config.yaml
qk_norm: true
init_std_up: 0.0347
schedule: "wsd"
decay_fraction: 0.648
Below are experts of layer 5 (counted from 0) of a mixture-of-experts language model. Rows are named router (the router's row for the expert) and show model dimensions 192-383. Each number is 500 + 25 x the weight over its row's rms, rounded and kept within 0 to 999. Numbers have three digits each.
After each expert's rows: "mostly gets" lists some tokens that are sent to it at least half of the time. This comes from a sample of Wikipedia text that the model never trained on.

# expert 104
router:483489493506540507480502510499447506490477494490479514460514506457492533494512462501489500548528498512500503548443473527496498528482482499517530505500444449498488490477487472496498514536505531542541468461542509541483489530480446489513515476513501538509549490482500508516500509487451487483528474468552527507485462554481525496463478479507527519517502495530468496491499473520447531567488520489505519483502491515493513490448506517485477495514463519567506530497521478453468477507481514511475511486484497508491527490485501453479487457516508498499515512495505537487481447538499533524
mostly gets: "′", " University of", " Township", " Bh", "|  | Republican", "ary School"

# expert 91
router:473462503489498445517518552509443531548508497520488464552495500531491504532461496500492474495443490510511545494519443462529540464505513510481550540487482487497475482523478495554506484489500555501497484471545486513533485449496506484503490486477508530522526504499500485522471567490469488510460457546485487473549490498427488480513482477535477506481492544508532514511470494515518505469516488516508493488506480502489503505582523479526473490526512506535497484463521470533505466534513525505478546479497454492492560520525511494505488517505468534472496502500481524505515509482478455520
mostly gets: " can be", " it is", " is", " is also", " remained", " is not"

# expert 68
router:509476476497491511513503492517525481535526486517492439496515475508523501529496548467542558506529472489506483501478517500592507504509512497462499531484493493514469539511518492469522503461504495471496487501461462494484529526501510531531570500452497482490519509452474515503469507540484444487486477532496490501521511526503518483518484495502528478506515510449487510506433513517482498549491465513528490527488523526497503519515467515475481474502509528471502502464505504474520508512449488526494496508485492527492503511505496506516467519498446498506483517483506504493514482498478465458
mostly gets: " that", " that the", " who", ", who", " because", "s that"

# expert 116
router:531461512469497482507541465489464521563524477531559474453503546532496485507511490504511482484504497514500527475475497547486495504518477509484531473512462457479474488480494502459505468523484470502547469480527476472522490497484478488498479471522503540461519537487466514518517512488498483503508527468518487502518518538458496543491456511499507469517472511469505500538497489494504521529481564505512519562464511535543516510475488518539475475504470499531462503522492473515512506480474492497506522476460482504522499458559520548525491543517469453513500513529521461510493493454489521490
mostly gets: " McG", " official", " Comm", " Mc", " Northern", " Collins"

# expert 93
router:526481507485518468477491512498503492544509481495463495489497502492509487497464502515483459511453526475510439497455482498509480493528474497455416530512506492536495465449558448517516533469495507495483505495482499520484471499499513515493536492520485532487492521523479510519530462424500504486482530533501535498512513430487481540482487449537507517477468525529496520553491505512524516508498511496490501491504521522508509477487504482507533468490499535488487501499544512421489524549502520476487479443467477517500471480508489498513501518517525508487492490480468508487489501533465509520
mostly gets: "'s", "'s ", "’s", "a's", "er's", "'"

# expert 64
router:504542518530514455508520513493465478484476481478516485515469513486522473497497487472503476463435522483501526536497472549545567489511495503508475510487515458515492518524529531470488492476479483509478501468497486507477509504506504460490495493469529499447484468497518498518531463511499514494507452478526489544491503512476469519506500479505514492537490488477469513514510508487471460496496519476535516468510469473466508478573490494469513512468527560479470476489475498505531569515464514512511504464489508430545481492491528511527475542473545506482486478497486502474484499507532502493
mostly gets: " building", " company", " school", " father", " education", " organization"

# expert 108
router:506488471471464514494491502518464469518507494503538459510555478484494504489503504471507492533525474508503525484450503493487465491456515496476525472497492472499450520504508469507516535518506460490497538489513535465465470544504531516523515488480467476483460503435509488492468501486516504467488488534503498518511452505530493508473511523525465510525489548497469557538474476485491461512482524485486500495504454498477487493553498492472489505494484472506401521452498487512507530488515515506537501496492493518519503476499565497523504497511502490463492494478532504520495496499513504491
mostly gets: " film", " Film", " song", " wrote", " album", "- Born: "

# expert 125
router:528460541535495504488495523516498509499552503534466497502453454481464514486443499477502486469505537490447481453499512480501488484501532455503527527487531503503507563466538503494514475486519513503466539527481492510466479476518463509474494511494538475500484490520524496492491451494521508532495525486528537518508473534464491518498540501441498535550484462451503509520546521471479527543478479530501466507525465445524505546527492497468512469525487499491489523479526494466466516471525477487577506492498490512475505467505521512490499538518532494499486501501484499570491502533454545490
mostly gets: " video", " Story", " Comedy", " keyboard", " video game", " experience"

# expert 110
router:512490495460520510481524499495531477480494497514502531499545476514508512515498509467485466480482529502502535465505520466451480500504528491515438491461520508513496548485504494463513479506479439462488514493494498509507527511501510511534438471578458501476510537518496486495504505497522475535489542529478528549500510471508484526512497515466497513500508467500498519489523487542577499527489480503523491538497518524528464531487503461512500515477503485522455505472447463499541481479488548500481515489495494539493438513513482569516501505506487553499474457488512517483485538486474500508
mostly gets: " left", " long", " north", " west", " south", "in"

# expert 77
router:514473477530538451493507514518468509502456431461494492477522482465495531475527526492517484482515489434510566530532497527493498496526467530514490485499530481489504426470496500540489519488515508487445513463501480523487473493527488493464486497491476481503525498483487501526497510490416503538540489475492523491505488511529448459504520529526506444516520516493513530479493501497500500484518492547489495480474486477513496509536473480515511495530527527500469512503495485496542490481503507496469525511528491505520460496524517525473464514495511533503511462481522504498549525468525489508
mostly gets: " president", " fund", " President", " port", " director", " professor"

# expert 84
router:535479515519473492494481490513547505494511524468474538466527546460508511482540494486525501480497564505491537492488518469502542504482497470508508496497509511485465508473513472533520548542469495521503556492523499512526522506514497525490493488512516539489514503522513538500488505512492494479492501560466476442464495452507517468484522490493475565525484510542472493480484468537479497523497493524532513488512502509522490498465506524480504500485476499486487522497483470438495490449543500485508486497461486486476490580513491508492483487495545468498495486483461485466480509498476499511
mostly gets: " min", " Dem", "hyl", " di", " Ven", " mon"

# expert 86
router:495525503501496504499503496443503491484481484441506504489502476485471525496466464495477551488501494467474492512510498530493519505530453515475495498513514478479530525494472508478492541507502518509526457488479535463482509535484470516494486512514510501435501527552525464524499491535466482487516500512487505453500461517485492529516498515522502502494505492503557477519543549503501495482463492553479456505450473468530505514457511474542507441489481498469462491529483523496541514492510480490473486486459476515535520469520457467489495493521485527518441541475514519479504480529496487502
mostly gets: " Jones", " Los Angeles", " Juan", " José", "ov", " Santos"

# expert 100
router:467494492515490495497509515480477554547525551500488499505505546520518519517449504521502524524491508506487497463548533496487498505512486492509561508543508497444522515516499549475487463459546512452508493469500516490489466507495492452439518510515539490512520503469508542473490506496507504501501476483464487498527511499506459542515516511494476479550442572492554512494486509502525529525506519505505494477498490479513492494483472491483556485505551521517498520455485465527503503519496465513581473475502501483493538464498511476510499566499468494528495500503462483506517474510510488573
mostly gets: " British", " military", " police", " well", " French", " coast"

# expert 22
router:555451511485482493500503518496488522513515505506539508487513498457499500478491494485485484484565466514494488505521503473496502513542484428548480515504506519506462523493485468488507522490478520498477524541468506438487498469509469467488454501509512502480502501488476509515554481492468525508451563510482564505517505527484493512484505560462486487508536501457472478499522509486540499497479509490520473487493480449535488478510497461497527502498493489521448513500468505507496505525545462504527510498496481527506482469511514482521489469534498542514517465479486496494513493485490544481
mostly gets: " kid", " Clay", " phys", " Earth", " Dead", "-on"

# expert 76
router:504525477515529494502501486516471523523469500515477471454507473495501512511536474496530470510529538522482545503531508535531517517499482498531512497479482503539462492457488477521548550531468498481531518433493530529517495504455479529487505486522462492526509449501496483505468524511527501500518478507488506461532496527468539490493480461468502488480465532498468541504478464536518532523504499538510521503502507502519488520489487491527457488478500510476507481473515488536532491480506487506498551502432452470474523511520499519519480447537499495497512503487522488497463537492507501479
mostly gets: " von", "ς", "iscount", " god", " royal", " ancient"

# expert 94
router:477461517511515452495509514502533503491528499497483485519478512472521511524511458478488465505504537494534477514474477508512489535503462434492522509484499466454491480491528567513522507518520486530465524472497504518494530458518489485496524477450523538524499511536498497484500494488507509492495463486511503523526500439491515553508510512524472529498529505458560541509517516480510512475491544456546497521502530476505491478526482519456500487510512475484484471494543519484464512493519474438494483493486508440474522448516512512453519527499498470489497479503506515569452453515523459558
mostly gets: "weight", " whether", " difficult", " software", " character", " think"

# expert 103
router:477482473503451456544486527526520486546501502511506490518503513486470427489533490541512470521496466472531524482539522508505506521459464465475543463471477457490476476511498473504490522487567517466470464549509480514539482475526544522509511514491531498518470467525508503464473491482532485497514483472508453485519539483517533535461480487534500515474478454492489505526492521503521500481523486519509482479513507535445500504502489502490493482519520545510492485508515505541502467508463544519474524481489489460518497491516483485508527493451496556482531484490523519473496512524518475551
mostly gets: " him", " it", " again", " did not", " never", " of its"

# expert 114
router:535508472474499478489502533458536481479527508561478498501550505527523523451483469514463501524491519523484510527520548523485515503536487471505495495547557465516516502466536546478497535500456522523487541496487515565529498555487506482482541527461513498460508467529477532540527503478478448454515473520489519550467478534499482530488464492475478486465492520502499499497461479534449484525504499499434514515494489500477508513454535528513471506517468489491522490494462496524534517503512514502501499506458485526526525511505457510498502471502517506506499556502542489486491507508500446497
mostly gets: " Julian", "iang", " Republic of", "ς", "ław", "John"

# expert 70
router:519523527504506508465493541530525515498479500523488511495512489485512499472499457558516526455489532468499492506472518464476516516469535531502496504500494524493550519472544481505560509493482509444456480481518513482490436488505467507500529514488515517493536506508490495524502499499507492542455508510453542504536508487497531532493508467482519520507510508506537537495484514516468519518559473513485535528481524504548499493448494496508508420489497538486506486528446499558504494501493538514498534472453495460546508489486539486493513516522500490478478496462477544492477492518473503486
mostly gets: " Am", " Az", " Is", " Av", " Ag", " Far"

# expert 127
router:508498509491539474488500476461513494475526525530522540457532464518483527500503504475492479524500466488500488527487520481486501488502511541529509528503495513533496462475501534529507485530482520519493503431536429540506493517519487489494506527529497507525506516515523508525518525544496485461542504497530489497495493508517497492506536530505534511485481479553478457524535496524476498493522540538504486519510475546474521477528517551479453510427508489534531503533512509461474535539527545500488525491513508545497437494474533468509518491509484477548494480468507520458463518504532519515
mostly gets: "°N ", "—", "%;", "% | ", " —", "s."

# expert 88
router:493502512513509492503489564480530511484509500522458499515500513530478483523470466478522458529540517516530524540510501527460499495485439483508536543471506515489493511485500520517491532492542458455489508478461491520507470515539537507494484501481508499497479488505495481478487565492525493517482468482476466508485489505510496482484479470517512481501471495501466553473465490509484453451487484546523521500525517510494508482528491502494502467551497522487481466504491503580500488479495509512528507492499500482503545546510511536517504479497477527470504509511485551478463494511458450510
mostly gets: " about", " of these", " Romanian", " in London", " except", " told"

# expert 96
router:501502502476535429477517519525491494480487529457448539514504515528557518517551475514501517496480471515507511449508540548503498495513508487485509469527460488509477540505520470514495464538503450507475532480547486562515500503547443459527482455486535508490430514490504495522504485476518517533499528491510516482497469475501536503502465502536510532461543469483508506514506510539502514474500545500463498492534513506507509505521552507478483501536505510513491495488460485471443491432542477485472522546522494496494502504503493521480534527536515528481493493507488533502496466557498497563
mostly gets: " then", " usually", " process", " often", " instead", " software"

# expert 81
router:516483507540449505522500492487465502506492484477508489503494465480458485536456493531472496482465522510455560500525436489519499507494473495519497535435525520469471528527480512490487462478530481502498479509476429453502495490519497523474517466505526490482496520508528514484505544476501516534517415484513466426491480471495484525501495528487495503510486486537505531493509498464512522518514539499519459532503517468497520494580507508552513517520513488472494504473516458566492505510481503474494481484491510519518545486559509514484515510514513485524513498514500518480494444514507521499
mostly gets: " state", " years", " country", " time", " region", " war"

# expert 117
router:490527507506497511530509494543476495500522543552527470467513428511456506513490513492501480516480524462494444494474520444483495491492505478510473503474483535494492517498481517481506542522484515480507498490519505517537502496456520497533514481524469541485494519530474461488493503492497522528489523479499502516486491479489485519551503524492490506525454516467460515535493492504531457520472508509464469489516479505519518513486457505456471484528499485505546489477510476494492503490496486506498523469528461559461533527519454502470524494541543458517517491491485497525450499518502488501
mostly gets: "ew", " our", " live", "š", "aw", "ł"

# expert 124
router:478513476520532510498551473496507517472513500430529448491532560502496492492518480470525513540473527521482542538527513519561463524523549502502491566542455555453489521472493511496509430485503514467515523503470458467494509542501557505498516509547454507422528537447494528507511498470498526511502504490509495530503511494516445499478531504512506505471535499511481504506508476518515501512485540470481518484506519511498466492503487474505521507522528498530503486489479525486469535457507470532522493501518486477476503471477525550483495466483515489457470484474505474461501518491473498544
mostly gets: " other", " highest", " largest", " another", ", one", " features"

# expert 123
router:467452490515510519466514494504485543487469494562532504520492477471493481494509514500503513462503464519502520499507487494468445522491482505507514483519495508469489466496493513474481475505509528465535457586488493485524533488474519461513519457515459498505528549491471525473520531488511505508506528488495509503508521458469469510497517482513487497514488556455475484467588532541555485499496485501506527504503542484498506521450487452517529490497530488481492523538476498502504497497476488504465535501511492503520478498482495531540501500499471520547482507498520554519561499548531518507
mostly gets: "less", "econd", "wide", " Short", " of all", "-of"

# expert 106
router:506507472499486499506531538485507471470544440477520492521522506524511523487460510470525511503508499467484423512532536488522488518547564464523493474511474473493509460557463494476492488492482486491543469515511500488472493486527522570502500526484488480491499501500522501492534458501470495476518460489526528520504514512533485485521491526529515512505489497531533488494555447476522466502472522496499491493540464530529552505512523519525514489536473539541490513468459525481471538517527498483465498489484502518530473499481498479523501498521469506505462518492513510515545487484492500495
mostly gets: ", including", " include", " included", " including", " debut", " featured"

# expert 95
router:520557464526506515551533448466494566464503496516489517499469466473485470511507497522515494478521505484485528495515492499478512488503521542540466510521487520496500510458484544512495515492500502497466461461484514506499473489483482518462509455499485515502502482523507507504510513482485504554464496515464502510519515442451496510520485503485496489497500529513491517477501522512440498555491549544486491490497527477529489500449506485504518477473568513503485478530472479530544491504485494502487516466494485569501459463507530495485513542552487487504522503470501501515474534520533520427
mostly gets: "it", " Red", "ed", " Sports", "s", " Whit"

# expert 69
router:510475467526551488510481543492488508494470506467519495487504499552499502544547498471499464441487473531559490545514500466485498481516529524497507516469499466506492551484458500490496456479494474488545475480522491508535492492493477479521457522496494489514515526494485494512498506495496472465500501511517479503479498477537507486455526513530518535515455475508475476500508494535516475512544496512511509496511506527465493516511533527515490495485531490494493544484492467476468477524503512504526478505503524458512490533515516528509531500514511479515546449495478505488472503546510480544
mostly gets: " that", " way", "°E", " much", " largely", "ing that"

# expert 126
router:512456476525471504507490485542508521500429447531541472524490480511502512479508519513493531437483448500478537520554500493512505518497514536518448516474478499480492524517486508525496527521438503475511498491490482469535544496502555530504481456496520488494523496503529499465518495512466467486549519512520520481511489542466537476461481507512501561518496492476508557508521539487515465509515505497462511538486514510553454487532503509441522496496492508481450473498490515499517523459515538505515498494487489566503500470467502494468513469477515481503498498485476532529477515526498511453
mostly gets: " several", " Res", " many", " others", "), and", " as well as"

# expert 121
router:528449490454532484486516469505509530506468512499513492511486514516490508447529530508464542511503497489503516493491489493535467526490513463491466531548530491523481455481492487515515501443498512530444457494508472522488523535563497481469455537506512534484506465498485501489511493534478495414478549504508492530483510476500508502474514489471518485478460484483474509502541490495510521440541495507532504488477500501516440512497469487501486490500465514501468478495516490461544471478493459483534484535515468475506496461538497533476495499488521519481522506498435490499475501495497499512
mostly gets: " on ", ", a", " an", " is an", ", an", " is a"

# expert 109
router:504536472518478503516497489461519530531483489496496528491543530510497489549513505533482536520498492488494465501519541522430492511513449480493501501504487494499442496475475490486528566507474493513582530464518475523517481518514498509516523489498496537481475517538520512547535496525512511459488486521539514473477503506519530494474471517494474472439495526518496481501477468495502504458447501516499511492512536533521506498501491552499488511514513512500486510426474515512513507517520504478529507477489477479531515463487514553491551498455526492485477481494513496530492474505542471493
mostly gets: "ø", "berg", "å", "arm", " Lem", " Brooklyn"

# expert 120
router:522467491469507475508494462475509482487494524499490487485495519470502500490459475532518507508484499470494496539449532491512556510539479491480509488550502493516516511468498464499492485519492492465501510484483491468492500501491489530511515554485483526472512518549502493475532479434479492515498485476457497496487514478490481507525482458465514499477502525477507472498461478478453492540506483534472531509489560499507537519472507531536509481532466523524511514511458517470502523496486489498465552501478486475508491518469533462485476509516469485508492533485508538502494510529508496436
mostly gets: " Israel", " Palest", "abad", " Turkish", "akistan", " Arab"

# expert 99
router:535501545511471530491496519469517517510501501517502503517492461477501496520513485552471460521519512512483473493457507468499505503496490446507477477526494512537504481505448497547536494471517463506485488527474499513472509481530501585529515495546481494513524506482530478491525491450555519527479477495472537491546500495533517511506489471479553503505490505543494489481493521552516519532453463481459503503489515530534511484468492471491525521492506492520506494477511515483519521554518524501487488517499501541484550498502439520471518442529497473516532549465451525491488434564525467482
mostly gets: " a", "- Kingdom: Animalia", "ō", " for a", " have a", " get"

# expert 85
router:513490560461496447491505497497500526504520473465487519495525509481489494515499481445535462483515521487495498485504473488459526510487513485522473475519503498490537557500477510505492514542535504495481555497514479527487440499495446520506504519455489544480483480511513521530475471476485494532504529481445459515521506509491474490504490527493498480468503503495531543503503481532523476456545529485497508485516464447492503470517489495489503444531513507468507520496515522492462520509551482471459500482520492513477490471526542539485556494517532495484495508503495485481489496494505512507
mostly gets: " more than", " than", " col", " software", " rather than", " cells"

# expert 26
router:490484501479529519505522506453496522509485555481508488457514527517547497476529492502479493509461492516582508537477504532479498474523552528516506545511520479454503442484490501515509469506509474477519466443487457468544529541535494465507499482507489495493512514520492493544517514478545496470482515507507555482467513475525502482530523523516490492501505491496500469493509484482460449518531482515502518536502459519509542505447469513555505480545494496488513522507492494422411548490490459479510506528495528460516479485529500484515528495460514511480483477519508492493505506533487497550
mostly gets: " Creek", " Mill", " Highway ", " Mall", " highway", " Term"

# expert 66
router:490481509471492501516560439507552518507459521484485493507503527530500501467516539490509515502460481518497500539527503476519468543525491444465532497505460520473478503468464566465492474471526486491487482491508479482487483515489490491511471499468518540476514506511470508479538492501505496509505480508494479487455513504497493479488501500508489503499519512538483541523470492504536528479529509499568487519468503540484495473510450518484474496503468498474499483512507511513459460495422480505476498503483509471500499450498473466431554495518490472484519494526491510553477489487505477554
mostly gets: ", there", "| Win | ", " There", " has a", " on a", " There are"

# expert 72
router:471477484532506475526488510529510540483476523522481446486518494484501486490519528472496499498523515522510506495545497510533516482510525521511472521507434516511497512478498526509492493468500492489562512464551507504504453479486497491500514482499479555524504505487475509521470506519519491505491460524536541526486489537466488489469508483515531505528503514499441530534502463535439488481491528493529512487499508462494478501534491518489456501468473524480499502498493479511554484473516515504493511469450486492505514487496487517519485507522510506453525517485510461494491485499460436509
mostly gets: " the following", " suggested", " the same", " mention", " probably", " might"

# expert 71
router:533521519488430486475518544507542490484456509457483485496490492491522497524525429545494505516527486463469506499527518511473522482459500494521533462488508496497486450516510489475489487540506468472462486495499464491483482508546472476480477513500549516454495482487501505480517561447476503513496466521523455508518490506524511466526479531484504491530504506487493487509483479477505522469491479516560496507480503506477473468538489549507457490535482503506543496521514480497537487473501516485455460518528510485482476558545470483525530516478486495497500487489490506501500531529496509549
mostly gets: " several", " various", " million", " remained", " and other", " non-"

# expert 83
router:529511503470473514526480511537474491483507462503518490484483462502518542524517490513470510500527513519507527492525469477532496531475536521527481541452453486486530487519498534476495501508508484490526535507453491498514507498515508499504483523515545517498540493521503502500475516495503482444481531519477517549449494477512504506503484519530499513560503462526510485470516492508481486518558481490514535478473470520466531493544494525510458489501491518495483450411500529481421493491518551475468486492516498523519503503510525483479476527503525483485529439484496533519509512477527462463
mostly gets: " cor", " ge", " Sl", " we", " Lem", " sl"

# expert 92
router:495495504464513476452481534514519512520516464477546547504489467495469509533520513487511529509510512481488527489414502494453520512498483520502457499469507491483526539500524514487513518506501525508507517501506483453540457509476547501522469507557547552425515476472534497509509489503477573488501494511449477519501503458485537516520500468530484525517501509515540538546535493524532508476495478508459482528483464505527514501527488454486488535504494537477457493526545539548509513491471528455458488500488491512490519524518492513507491506502488507494513485472461498452480513485493487520
mostly gets: "ñ", "ski", " da", "o de", " I", " ESP"

# expert 107
router:471499551477499488515496538473563519538537491516453460534503526508459508553480534498514519468511474526498518504530512518462490517472549508517531503473557477497508527545484453523505527477555493497456471554491490513443435535524497513512496476456527485495485479553463519481461513463504510547507489509507506483512478513525539511537511494477462529475481497533495524526484479505503504491493459526526523499510519521483476503507509529508461474492509532499483498485474476512503503538503541498497481500500502455467519566529496498531509519477529460495489503457513501528541513516495505510
mostly gets: " of ", "ence of", "es that", "- Died:", "ment of", ": "

# expert 75
router:506525512507501513502504485531541500510499484509473474479472511470519513506482477484514484524485480500499528520529521513554465489491495565499538495507483523469472494494507528531486519476534500486469521444448487503468456525510461538477490472504465461455544524460516553511520560537432513515461453501515542496528538499466470484495496499511489494495500526500479527516478504502484453496477507543511473536491504505462518504503498489490488465526464473517479481507500502527508487498451494528492476493512505487517462502500481490461524512543495486531454512498481471514531500481518501522
mostly gets: " political", " social", " murder", " Social", " cultural", " education"

# expert 87
router:541515485508539504508535491468485515492507507505548547499518485496535491503485520491548481473471465542520490492473481481525480486495536514491505513483453458474520496473549494478525481486496532514517500498516524473465477512450508507508496490549479490490460507499463521543488519482519516475488523533530531542564509525484536496506499475485490488455531534501475458502509494510509511544497517477454508509486533476481543510469558524463476521441512474501508471509495514502474492505527458490488472515514514514499448481514499540470532480525493508482497516467491546448505504460452488506
mostly gets: "),", " of the", " and the", "\",", " through", ", and the"

# expert 115
router:539482524516509518526530510493435482508520486499503515534511535470534520512529474462491519521504539484529502486530489510484514496548508474508489481466474515499474500487525482478465495538509478516558522466488514509502495501533444515519487516543486508507518515481505539523528503490532520444480491508525494465511449529524486469509516493471479480486499486554493488477528481505453499547513507489509478513500496571503511479467550491512507526505504515495492495499483511453462556475478485511516508557460466532519543523477472506492481513493504502489485501478497542482507497505495485564
mostly gets: "- Kingdom: Animalia", "Species of", "idae", "sky District", " [", "), American"

# expert 119
router:498492518449486530542510471461543534507477476542503475476495504571497502481508538471512508576468498510543465491512506440510487515521521501524481489539442505482516489470520539508507491511479470469486502485508512463500508533474507524534513520507483502453518507537485482513515547481485482520509536460499494493491530489503511568524489503511524529477479511513492520534514465492488486570476516498487467512511528490532495504467505495472480471506482503511455494476465521463486508507495490479468500513475505521551527466500464455474505509498503483497498491475500507500523481467532506483
mostly gets: " on the", " with the", ", with the", "The", ", with", " for the"

# expert 80
router:563487502507479459516478476500501511490479492503467514499516510492517490556546502504519503487521536493485518536516553477475511531491493479456466465505494494513494473519482505458491494505532486519514496486504495511529477460525498460466499488531492526405492522483501493496561464489545495470494506467466507484489500507479519489503510460496525472485522505491512503466507519494473486496543499502458547459489491530492466482465508515476503524478498506553522523506469517497488491507475512436546478513505521525517476481484491524510461548513526465517502509496488480482555501511532523473
mostly gets: "CA", "017", "005", "006", "018", " USA"

# expert 79
router:480514539476531486500562525469551465483498480501530457483470498489486517497488544482497513511493524479495506507477503504553506541489495520494558460527480490514476496532499554509500469508540478495479520542455497468470500467528499566478526467499491513503485523497541510511515509462460504514492493527487511492511525510481502491478510519497499516515532537507479496537489451530542472528508470497480496521483514493489539485537461481562536486522532527523478502515527514552520523473461507513466524510515473484528496514501470462511492500550478507537466546519510502508522508495501461482
mostly gets: " political", "|  | Democratic", " Medal", " Senate", " general election", " elections"

# expert 118
router:440475503478519502502508492494534495509486505467473450524528511508478476506472485453481538453509487497542425533489520533480524501503467460510533505503524503485519471531470474473523492495533496464487479501517469508497494472573521476530502534538526527469496482488491494500533517502514498542494470463502469459493520524495477522543470539478532469502477519500517492519534534495528479474472514488509526488499471504492519479514478489536517496514512508522507522521466513479479487513501534473473517477533505475555490509506473484484538533487521509488486527519433511478498495530493458551
mostly gets: " could", " can", " ext", " did not", " cannot", " can be"

# expert 105
router:478505503519458510482481505507519479518512490502501507506485485515496475486505479516519495510527520499490490511476482484484495507475517507514481489506462549474487496464470503507513533549482492548510503472506498494513475501510524512499556505554543545475478503535508484502530504497482569479511467490411520462447475576498522499496526538485550520507497503508521515511534470510456504492461425457472483496475505527485490539490524513479532504545465506495502482507459504495463506468527438482523505483508473532486540505505462496502487432478484469478530493494479483465518458519535517490
mostly gets: " War", "Š", " Prot", "2", "=", "1"

# expert 122
router:500510498507447445508546483486487516449505491469468534506495517464503494513525484487500489532518553496496512486515485523491531475507493496516500495518532530462507495460477501500482549477510510526540557479476471542475487523544464526483496504537441527475481529571498525488476493470482512483485489486492517489465501485472517489471466481528504458501509465505526521534474492467496501482507515489516502534496522495538529497488473509493511504530502483483475473494518487465546502513543465491521490504429462478518464505502544475493477561498457495501484491511504481482456509501538556505
mostly gets: "ium", "tic", "ota", "ini", "ney", "ena"

# expert 74
router:491469487530512511500492478524526521490491490512486464510466515462488503495484521527490492486495521505555515475554483522522513488481523509528490495484494526500513487523467514516510508464520497478480513499512504491484482504549495541463501478510484491513519475487512501509491507493495505524495502505476461483551529471483503470557505518502510471557471491509463504538456519525523504522554467478549510510466486486483475479521469482550470531477526544495487499550466495476530494524494522488522501508502496443498457518508445474483504556517501495532526472485496511537539562461531459507
mostly gets: " had", " will", " that he", " could", " should", " must"

# expert 55
router:495490535492502514488508489485523491480493470482496449472476495518469489518497481500497502482549503507542538454518488477517514507507480484507491488523518476516512501534476488518537503492516481513491479518520529503491520517520505502490482487505481486485513557493485497492501499483503497464538570484487482520491479495526519538495486538535509540541521519476487515504531472503531519499546502525464506506504546511511473542536507477516470501463522512485476472491506471469500506572527523480518514462496517484505471465499445568517532550499470522511486485499493522481490510517446471501
mostly gets: "o", "l", " how", "c", "in", " what"

# expert 111
router:525497485557487488479497453529481513465456528500549461506535544450486511511562493463515496515514508494520497538500509531506490477510473503529498526521484521482517521444486555456513508502456460514526484493509498511468510474495503524521488461533537522506470535446486506508533535483539486501490472485558557475488521485453497533489541516473512496479495512469501507513529497526483535479546522472516530509499507525498527517500435469481500489468516507489496502509478442505508499476497473531532478488512479478479515495543484528476476495513510500466503521536461488459466508547510534502
mostly gets: " new", "th century", " old", " modern", " high", " central"

# expert 82
router:469528499507507476528557514491503499486492528499485511492496484534447521528540481469495527493527548513489478558484502524501522522478467491501494519484492491483490542478520507508469509502440483505467507510500489549507463520545530456495517492494513510464526472523539527441504471513474479499522501467436525485472522453474546501493501513515501523499490495553494512531493506515470456525510492511514516518521500505501519474442507500508478490479504466509501479536490449446509478485469522436474521495478477514491514499500465459478487464508463569510524509511472510479480463482531504458
mostly gets: " place | ", " Berlin", "sky District", "ş", " Israel", "ț"

# expert 90
router:513522501515520485547496512494519507563504485550525481563511529528507488504462511479572469472438455496505484453484531533514450486464488558476515503513443442491491492486516470491493466486513490514535471483529479480510481526490477522535487498504522509518488516474485527518464518468473493440533474525509520516527514482467515511494488475511516482554515505478549480535506506514486510452497517473495505495469483521465569476524503503526457500500475499513498512506517529563447471524502517480484489499474478466502522518501498534516534451503500526499520492492504519500543465483454489515
mostly gets: " &", " and the", "a and", " and s", " and", "ing and"

# expert 78
router:505478519485493459486528552481529509503494485515497487497531455489480498498524517483513532471483494477490489505478540501495479544521511434506490465519476510469477510534530514546525447529483506529486480550494516492474537484488494512488497509550541538457489505502542479505504495452483520500519526511449503520498512537508502519498511502477476488516539527503535492543510481523470515508466491502447497449478491492521513528473457457501523465489496523559468492518519506489530503496524480480480488522470494521491571479528465481477554474504539493492492510502465535506481461497478519460
mostly gets: "m", "mp", "oyota", "Š", " JPN", " | JPN"

# expert 13
router:492505499457503445536521478498540481466508466481533476493533526550454481542511508513519500532482486530496502502528540476437567534473520467526502484486488484509487490551482496477509538506445497505503513511512491511501472528500520503493475515495522489488536503510486509524500438488528461485499555509509503476423532515501497493509483474480484537479462552497516462525526516483524451508487497467513468499505464531475539505477496507516517482498508510499483490476502482473492510525498498495432492455498491479562467441495525485507496484495493534508510525496511540469526481510512483466
mostly gets: "mann", ", this", " Berlin", " This", "ienn", " rain"

# expert 89
router:515421470483520488517557511502444488488481500527527483463456541533479490519495474476474533477478505484444529473486471518599508492478533496524462486467510497470474539533523499526490478486492494496477518489435508468516494506473533527501551468503506498476490545444485486535517537495467514483510492560474494486476484499505501511475493465506499543516492476491508509505443482492495493499528545480485466526505478491522518466544531515474514505476480551517448445464503503497501475497477485481522502487504516524494468463455489507515500497514514468473500490507505492533474507524510477493
mostly gets: " He was", " her", ", he was", " album", " work", " he was"